config.toml
hidden_act = "gelu"
balance_bias = true
init_std_router = 0.0122
num_attention_heads = 8
head_dim = 64
rope_fraction = 0.25
tie_word_embeddings = false
init_std_qkv = 0.0244
final_lr_fraction = 0.1
doc_mask = false
train_tokens = 998600000
Below are experts of layer 13 (counted from 0) of a mixture-of-experts language model. Rows are named router (the router's row for the expert) and show model dimensions 192-255. Each number is 128 + 24 x the weight over its row's rms, rounded and kept within 0 to 255. Numbers have three digits each.
Before each expert's rows: a language model's description of what the expert responds to. This comes from a sample of Wikipedia text that the model never trained on.

# expert 53
Nominal suffixes. Suffix pieces ing, ation, ment and event nouns after the or a, such as building, election, selection, Convers-ion.
router:107082105155116152134081129084144157142137088163130141126127115121117161117141144108130092123086165130135119086184154157141146132121141107133127108134119138142124181121076140139135137146120144

# expert 6
Plot-summary narration. Words inside fiction plot summaries about characters, such as verbs and names after pronouns and possessives: tells, finds, into, Joe's.
router:140145140143103160145169124110183134088176141145141123118168113147089147100147166114129206133140158135167145136142159124108174129150157075136120140128143065146175110134122157146170154141118121

# expert 56
Common words and name pieces. Common function words and general nouns in running prose, plus inner pieces of foreign names and years, such as to, president, growth.
router:104124122119118151090100108134085121133127069116151127096090095162149095150117109140108114130122163120106158096122098148137125113123149132133099144108141143155134132137117084110092150182130130

# expert 32
Quantifiers and prepositions. Quantifier and prepositional words in general prose, such as many, various, several, among, throughout, other, of, in.
router:120160147125143143119106113130099138115151100125095104141114170109136147113142084124118142163108136147127171125149099104116137159101109163110194186091102136131091130151142164119120173128136100

# expert 36
French names and text. Pieces of French names and places, such as de, Saint, -sur, é, Jean, and the words French, France, FRA.
router:106111097119134152139117112126104120171134118108106100125161148157112116154140122083118132096096144086177101097160151117126154130131115131131188124132161120088092118142139136119105115130140141

# expert 61
Copula verbs. Forms of be and linking verbs in prose, such as was, is, were, been, became, remained, often followed by a or an.
router:102084110100114084128150084155122175122110161086116115133131135108082150135089124091130150159142105118165150120100130177137123147149112163157134133136139105152082122142169130147157097083139159

# expert 52
Years and seasons. Year numbers in dates, tables and filmographies, often after in or a pipe: 2017, 2023, 1996–97, (2012.
router:135120124140133115114145119120107098117157147154129136095128089112118145175174167071125152101154166153157140090126129145089115084098109097125108171075088172119133153130171138133151094124128156

# expert 43
Roles and occupations. Occupation or role nouns after was, as or a in biographies and lists, such as politician, chairman, member, footballer, coach, Best.
router:170119124125077122133133129142144097134167074155163128147115114148142117149093142121106136161116164185150182151118155156099088098127161153120169149106187155158122125120134153146132137120074106

# expert 27
Personal pronouns, first names. The pronouns he, she, him and given names like John, David, James, usually as the subject at the start of a clause.
router:129176120126135117082144120150196108160131053136125108140098105102112115128110129134075109080140144164122189144148129161157126157141085105099147153068135116126181116150162104104117137147118109

# expert 46
Numeric table data. Pipes and digits in numeric tables and coordinates, percentages and population figures: 7%, ±%, /sq, 0;, 24′51″.
router:096133131121110169067104115154073108127117079153130115072119106157138103155103094140109130129118162129089150108111103165132142106130146140134104127106130134149132137134156096114109159170133135

# expert 9
Verbs and function words. Common verbs and function words (is, was, to, of, get, receive, growth), plus line breaks ending table header rows.
router:102125123119116153091100107133086122132129068117151128097092095159147095153119109141107115129123163119107158096121100148139124111122148132134101144110143144155135131134118084111092152184131129

# expert 38
Nouns after articles. Nouns right after the, a or a possessive, usually followed by of, such as end, time, season, way, remainder, part.
router:117095073141148178180121150115107094125119085178124138104117113139106140131156141150113107115121122165140120102149063203136093118144134140118127144139108106189132151106143172112109131137137103

# expert 39
Prepositions, years, odd names. The words in and the, sentence-opening In, and parenthesized years like (198; also pieces of unusual names in lists and tables.
router:114149141145132142124126134148082156148165117159153153089100092151143144186132119153094102124148159132104167114138149164130104103147183121138145130141113149164125131126020095111116135181126158

# expert 13
Relative pronouns, place names. Relative and existential words like which, that, who, where, there; also first pieces of place names after in or of, e.g. Epirus, Pesaro.
router:089142111096113163151152130104144146124128104123114115135136135165148131099126095112167116095088113127141131139146189159168112082129118087139144135101141173137111123125149100183120100109125125

# expert 16
Biochemical word pieces, line breaks. Line breaks and section-heading marks, plus mid-word pieces of biomedical and chemical terms: phosph-ory-lation, cell, protein, -yl, acid.
router:106094123099130169153112111121116141128121112182120159085146148127108090126097127112126101111147128106133084132134135133101168098128156129148125124166132130150137138150131134139064153130115147

# expert 24
Dates and sparse fragments. Month names in table dates like 22 April 2022, plus scattered line breaks, of, was and mid-word pieces like oper, dissol.
router:100122121119113150092097106134085121129130064117149126095088094159146093150119108142105118129120160118105158094120100145141124112122147131133100148109144142152136130136135083109093154182132128

# expert 10
Natural substances and biology. Nouns and words in nature and species descriptions, especially materials and body parts: water, fish, sand, blood, glass, acid, sea.
router:126153121108137125142145119096148151121131167114114117142199114123129101093094100146120126095158116161141099069158125154133144091147133146103141109134137160133103159152156124121083076094126133

# expert 23
Dates and numeric fields. Day numbers with commas after month names, age and numbers in tables, and mid-word fragments, such as 7,, (age, 10,.
router:146121099129144076128105123122161179093129130112142098132102097110110113124155148173144152117134132135158148167109126075094091152139123132093147128101133176151143178160129123143115111097106125

# expert 35
Sports and political careers. Words after He was or She was in biographies of athletes and politicians, such as served, elected, footballer, squad.
router:147120116126129136164100125137154101157150111146134125149090103166108132144137155137098142152108098169088108119127132114121100129110167109113153088151114140112138131077163131143107135154157127

# expert 4
Role and organization nouns. Nouns for roles, titles and groups after the, a or his, often before of/who: team, member, President, Governor, company, -er endings.
router:118099144100124129135124136169131153156152113119151102122137144121143156147113105145137115116159122088093128127143129146158161112114139083125140101129097128136156115156130107143094097141116142

# expert 62
Personal first names. First names and name pieces of people, often in tables or result lists, such as Tony, Jean, Sarah, she, Born:.
router:138129139090112110138133155125128120088190107157110097129131144072095147130144093157110147108143135160104148155131151148125120159083076170104082145121118149120175121116165133140170145164131122

# expert 2
Cultural and ethnic adjectives. Nationality, religion, culture and material words and their suffixes, such as Greek, Islamic, Arabic, Roman, -ism, -istic, brick, glass.
router:118123142086131116158090135100147128146156114136123113113098158126111124155091130101134103122128163149120126113130143114152094091102103127121115104121117140129139145133133142145083149180125150

# expert 44
Commas after names. Commas joined to the end of a word, especially after names, places and dates, plus separators in taxonomy lists, such as Brasília, County, Warren.
router:082137114159132162106144112163108143121136073118114153119082100162169112175138085123107152124123133138096168089122110136117172133134089110150114111164160139167122136141133109127104155169104190

# expert 22
Punctuation and list connectors. Table pipes, brackets, periods and function words in lists and running prose, such as (, the, was, from, as.
router:113132119124137139116103111142080135149136082128158114087099094139153102170112111147094122130122150120111159084116106145147100110125152137154108146130144140153139134122134082116100176179140153

# expert 26
Table numbers and initials. Small numbers and pipes in sports and statistics tables, plus capital first letters at the start of lines or names, such as 0, 1, S.
router:105118126117106147086097105134086121134125066127143117089094097153156095146114106141109117141126162117094155094125096142131117111117138130133083146120140148152138134114132088101098150183133133

# expert 58
Name and word fragments. Word pieces inside proper names and rare words, often after a first fragment, plus label fields like Density:, Kingdom:, Lufthansa.
router:120130113125127148117094111141086132124128071133172112090095088127152087170104110140097132133127147117103165093104093147143112117139144132153093138118146146142146128115145079114107172193146138

# expert 31
List and table markup. Line-initial list dashes, table pipes, equals signs and semicolons in lists, tables and headings, e.g. list entries of theatres or banks.
router:113121107117114121067124107141110137124129038104130124103124130163134098160122128132088130133141152113131138082142088142145129115133132139130127124134121142165119160128107102123082177169135147

# expert 49
Infobox field labels. Line breaks, dashes and labels in infobox-style key:value lists, like Kingdom:, Genre:, Occupation:, Language:, plus values like American, Grunge.
router:106164130147143114137122140138152102124186094145155128136132124120130116142111159113134115150182138094069166174134136169112090139130135109138133101154130176133132145122165109116152154110102123

# expert 11
Lists, tables, taxonomy fields. Table pipes, equals signs, dashes and field labels in taxonomy boxes and lists, such as Genus:, Binomial name:, Authority:.
router:121142109121130147116095117141078138120133079139173117090097085139154080163110105137095119123123160116114164099111088144132114118140132136164089135118140141132142135117131080122101168186159133

# expert 14
Table cells and proper names. Table cell pipes in tables of data, sentence-final periods, and pieces of proper names or model codes, such as Chevrolet, DOHC, Whidbey.
router:110126119118122149111097106141084130140135067126151121072099088151149094166110113142100128137119154111107156089112093145150107113128150131145109158127142130153146135120146079109103168188136140

# expert 51
Infinitive to, modals. The infinitive marker to, the modals would, could, can, will, be and they, plus line breaks and pipes in election result tables.
router:116096122108088156096116115127089150122126113127134169089115120153148090165133119132117090113155119096107125086142094109148126137083161157109081141110116160154120130137146098102107127186141141

# expert 21
Credits and list labels. Infobox labels and credit words in music and film articles, such as Genus:, Label:, Born:, by, album, and table separators.
router:085115126100134168087090122121083133119125070135147132065100083150127104151131102137091105125132167116115134113130115143135118121142132135128080143100142156163148125145178091121098143181125117

# expert 41
Rare name fragments. Opening pieces of unusual names, foreign words and scripts after a capital letter, such as Kab, Ne, Ker, Thai characters.
router:108128121121122155104087103134083137128131072126159127097082093144148098163113106135104124135126154108108157090109098142149109113137152125155106136121155141145150130123131078108106167196136141

# expert 8
Plural nouns after quantifiers. Words after numbers, these, several, other or numerous, often plural nouns such as games, episodes, minutes, or their word pieces.
router:092082133111127098117119140133081138136127136126148136143117149138145146109124151116090113109156120113127107165165081154121135142112099118082170141133106163132114123120159102119115164102150114

# expert 55
Given names in lists. English given names opening a full name, often after by or a dash in lists and rosters, e.g. John, James, Pete, Alex.
router:114152114133160120135108122145160123137147111107176113110114080130177127155127097154033118090130133159119168079118129120164129142144113104173124141072100132137112115191169118100124141151165133

# expert 19
Abstract prose words. Formal verbs and nouns in general prose, like appointed, nominated, evidence, influence, report, Additionally, plus table numbers and cells.
router:103127122118115152091099107134086123132128069116151127095091095159147096153117108141107116128121162119106160094121100146141124110123148131135099143111144143154134131133111083110091154183133130

# expert 1
Measurement units. Unit abbreviations and words right after numbers in infobox elevations, distances and coordinates, such as m, km, ft, kg, metres.
router:150139112139129147103113138131128152096132125123161109103124129152190151188113118137102110134135134105119129113155135155144109116137124137127112137145133130159130147099091097106094162180144165

# expert 50
Verb stem pieces. Opening pieces of Latin-root verbs and nouns, usually followed by -ing, -ed or -ation, such as del, activ, refer, sent, swiv.
router:141105122141131122096143154129103107114136139143159108192103131122099148139154149146104122153117129120147104151147126117114146152098163128124130139140113078144143126116154149152150140119087117

# expert 42
Table cells and math. Table pipe separators, brackets, punctuation and LaTeX markers like $ and \, plus numbers and short codes inside tables and lists.
router:118136128123129147099100110138078132138148083134148121080102101153160104169117104151103114131125158125099162085118103148155080106134145130149104135118130140168145143110101085116090169188139142

# expert 34
Table cells and list entries. Pipes, closing parentheses and numbers inside tables and dash lists, also name pieces in place-name or person lists: Gl-enhall, Ag-ui-ar.
router:109130127120112146095088103145085125141136064125152119073102093155145101166116112135095116126122161121103160089119105150146087109124152115151111147117133141156144134116139086110090160186126144

# expert 48
Line breaks and parentheses. Line breaks before headings or new paragraphs, == heading marks, and opening parentheses joined to a letter, such as (M, (C, (re.
router:105096127195122115133129116147129092186142110126150122146083130113175087136163164157170134105157136143129085108132134086090121146102121124154112151140122165139105161095169152136179127151146099

# expert 15
European name fragments. Pieces of German, Slavic, French and Dutch names and particles such as de, la, van, Le, and endings like -ke, -ła, -ö.
router:134119156125107177133090120153159142148100113137075138101142159163149157094108136120098106122107138151157117111080167151137113152125126125115091127124149161151097119163154171143100110115107170

# expert 59
Sentence-final periods. Words or numbers carrying a sentence-ending period before a line break or new sentence, such as 9., Tangerang., Region.
router:113119122123123140087103116133100140116149082119153129088090109160131108165136120151104121118119162136121156081136112165144100080125149130145111147106133166130157130159109083106108157181132141

# expert 47
Institution and place names. Head nouns of institutions, places and government bodies in proper names, such as School, Court, Senate, Council, Museum.
router:111146152090140103116138127137137161133160113154111121097170070130129089121116121113133133146113155132123072119116142143143135158137105138141132151090131125112122119139145113163147122080113069

# expert 0
Head nouns of entities. Common nouns naming works, groups or places right after the, his or a, such as film, album, band, company.
router:133105131096139144108107098108093129133155097116110117094094154158073111157121072116095105130141151114118152078182133130167142114136158121132109147140133109137148157129126080136107142150116117

# expert 7
Tables and numeric fragments. Scattered tokens in tables, lists and technical specs, often pipes, prepositions or number and word pieces, e.g. Freshman, Battalion, /sq, 2024.
router:114135119132134151096089115135081135142142082137154118083097104148152110167111111141102112130126165117102162089116099130150101110124154124147105151120143138158144137116124081118090164190147151

# expert 5
Abstract nouns after determiners. Abstract nouns and their suffix pieces after the, a, his, often followed by of, such as development, power, evidence.
router:086113087129165174123130111128123138179141111159136140077118100171110107120134121129130078088128128149104134096160109134145114130097156119137114137171112145159145131103086125125108137162119138

# expert 17
Proper-name pieces in lists. Pieces of personal and place names in lists and tables, often foreign spellings, such as Santa, Richard, Tony, Route.
router:122128117130136156116092113146084143148138077129159126087099086146151103167114115141089122137122161112100158090117102144139099115143150136166109135129151151142145140122126077110095177193136145

# expert 28
Table-row starts and articles. Pipes opening table rows, articles after linking verbs (as a, is a), the word known, and non-Latin script bytes.
router:129131105123155121143170129172101093122119081108108081142122139148130097120105115150130130172120114131110148099073181125118120105153126129107151137144135118131113136118156092157121131142131121

# expert 57
Asian names and scripts. Thai and Chinese script bytes and syllables of South and East Asian names like -ang, -ung, Chau, Raja, China, Beijing.
router:176139156143108126105098139138113110098131109129120111131070099133111142072150115086153098134166137119099100070134091161129073104131108155111105143157146132131160180097118100143131153196105129

# expert 40
Sports scores and statistics. Scores and stats in sports tables and game logs, such as 1–0, 2–1, W 45–14, pitcher records, Assists, touchdown.
router:099130123121125112123126073144122124150085143108100118129144157156142121151134126120131122113144118121127126078116116152164103138104132098114089161096135102139110156101167131135093137129097183

# expert 3
Perfect auxiliaries, word fragments. The auxiliaries has, had, have, having, often before been, plus middle fragments of compound names like Dead-lock, Hand-maid, Blue J-ays.
router:138144115113088107108133142147122106107081136141123101147118131107105164148065122089116094166107134129105145100117127099156156101151133124162189148128091130158129084127118185074131100091167128

# expert 30
Prepositions of time and place. Prepositions such as in, on, during, through and near, and sentence-initial In or On, usually before the, a or a month.
router:157143097134141095157150116104119116118138142161155098126120111129153118140110113119081108097138121166143090161133113123147138155112151164166132069159153092115126098136152128141108150168115104

# expert 29
Taxonomic name fragments. Pieces of Latin genus and species names and classification labels in biology articles, such as Genus:, Clade:, Family:, moth.
router:118124152137137126123182131113166178115076152099108132151131082114119134122155027114117175099119108125116100105100127126154162134124107155103148113162168079135130084129168124126133133116104155

# expert 20
Place and title prepositions. The, of, at, near and place or title words in names of places and nobility, such as Fort, Mount, Street, Earl of, Battle of.
router:106112091106149121077150149108118114125142114113114114117102117102101070126121154101113136138125147154129125091122114139148115154077146110156099132088105098137141171129145133097129129137144143

# expert 45
Initials, codes, vehicles. Capital letters and codes like B, M, DF, MF, GK, plus vehicle, aircraft, weapon and chemical-formula tokens in technical specs.
router:088144097107118129086131118097134155098166115119082130117135119100094120135098129127156197119136101089147095089124110131109115119143090135141167090144168126119122160104122130118112134171122110

# expert 18
Music release articles. Tokens in articles about albums, songs and musicians, including tracklist and chart tables, infobox fields like Label: and Genre:, and section headers.
router:100125120121118155093099108132085119132131067119151131096092092159145093150122110140110115128117163115105158094121101143141124116121148134132098143112142145156135127142136081112093152182131130

# expert 37
Personal name parts. Common first names and inner pieces of foreign personal names, such as Robert, John, David, and fragments in Gisela, Jörg, Platov.
router:156166115116104123135130118128154146107141128123134103102148165123115166112149111163109153108132146147122108175105165163150135118102101111123124127125128133110096127147162164122134089099120149

# expert 33
Participles in bio phrases. Verbs of biographical and descriptive statements like known, founded, published, based, released, died, often after was and before in or by.
router:120110141155162129121086098155142099125111125087139125121148124116129148111136140088146138085182125117123163162119127125144139107158077174192124154211131117130141105148155118160171120118159133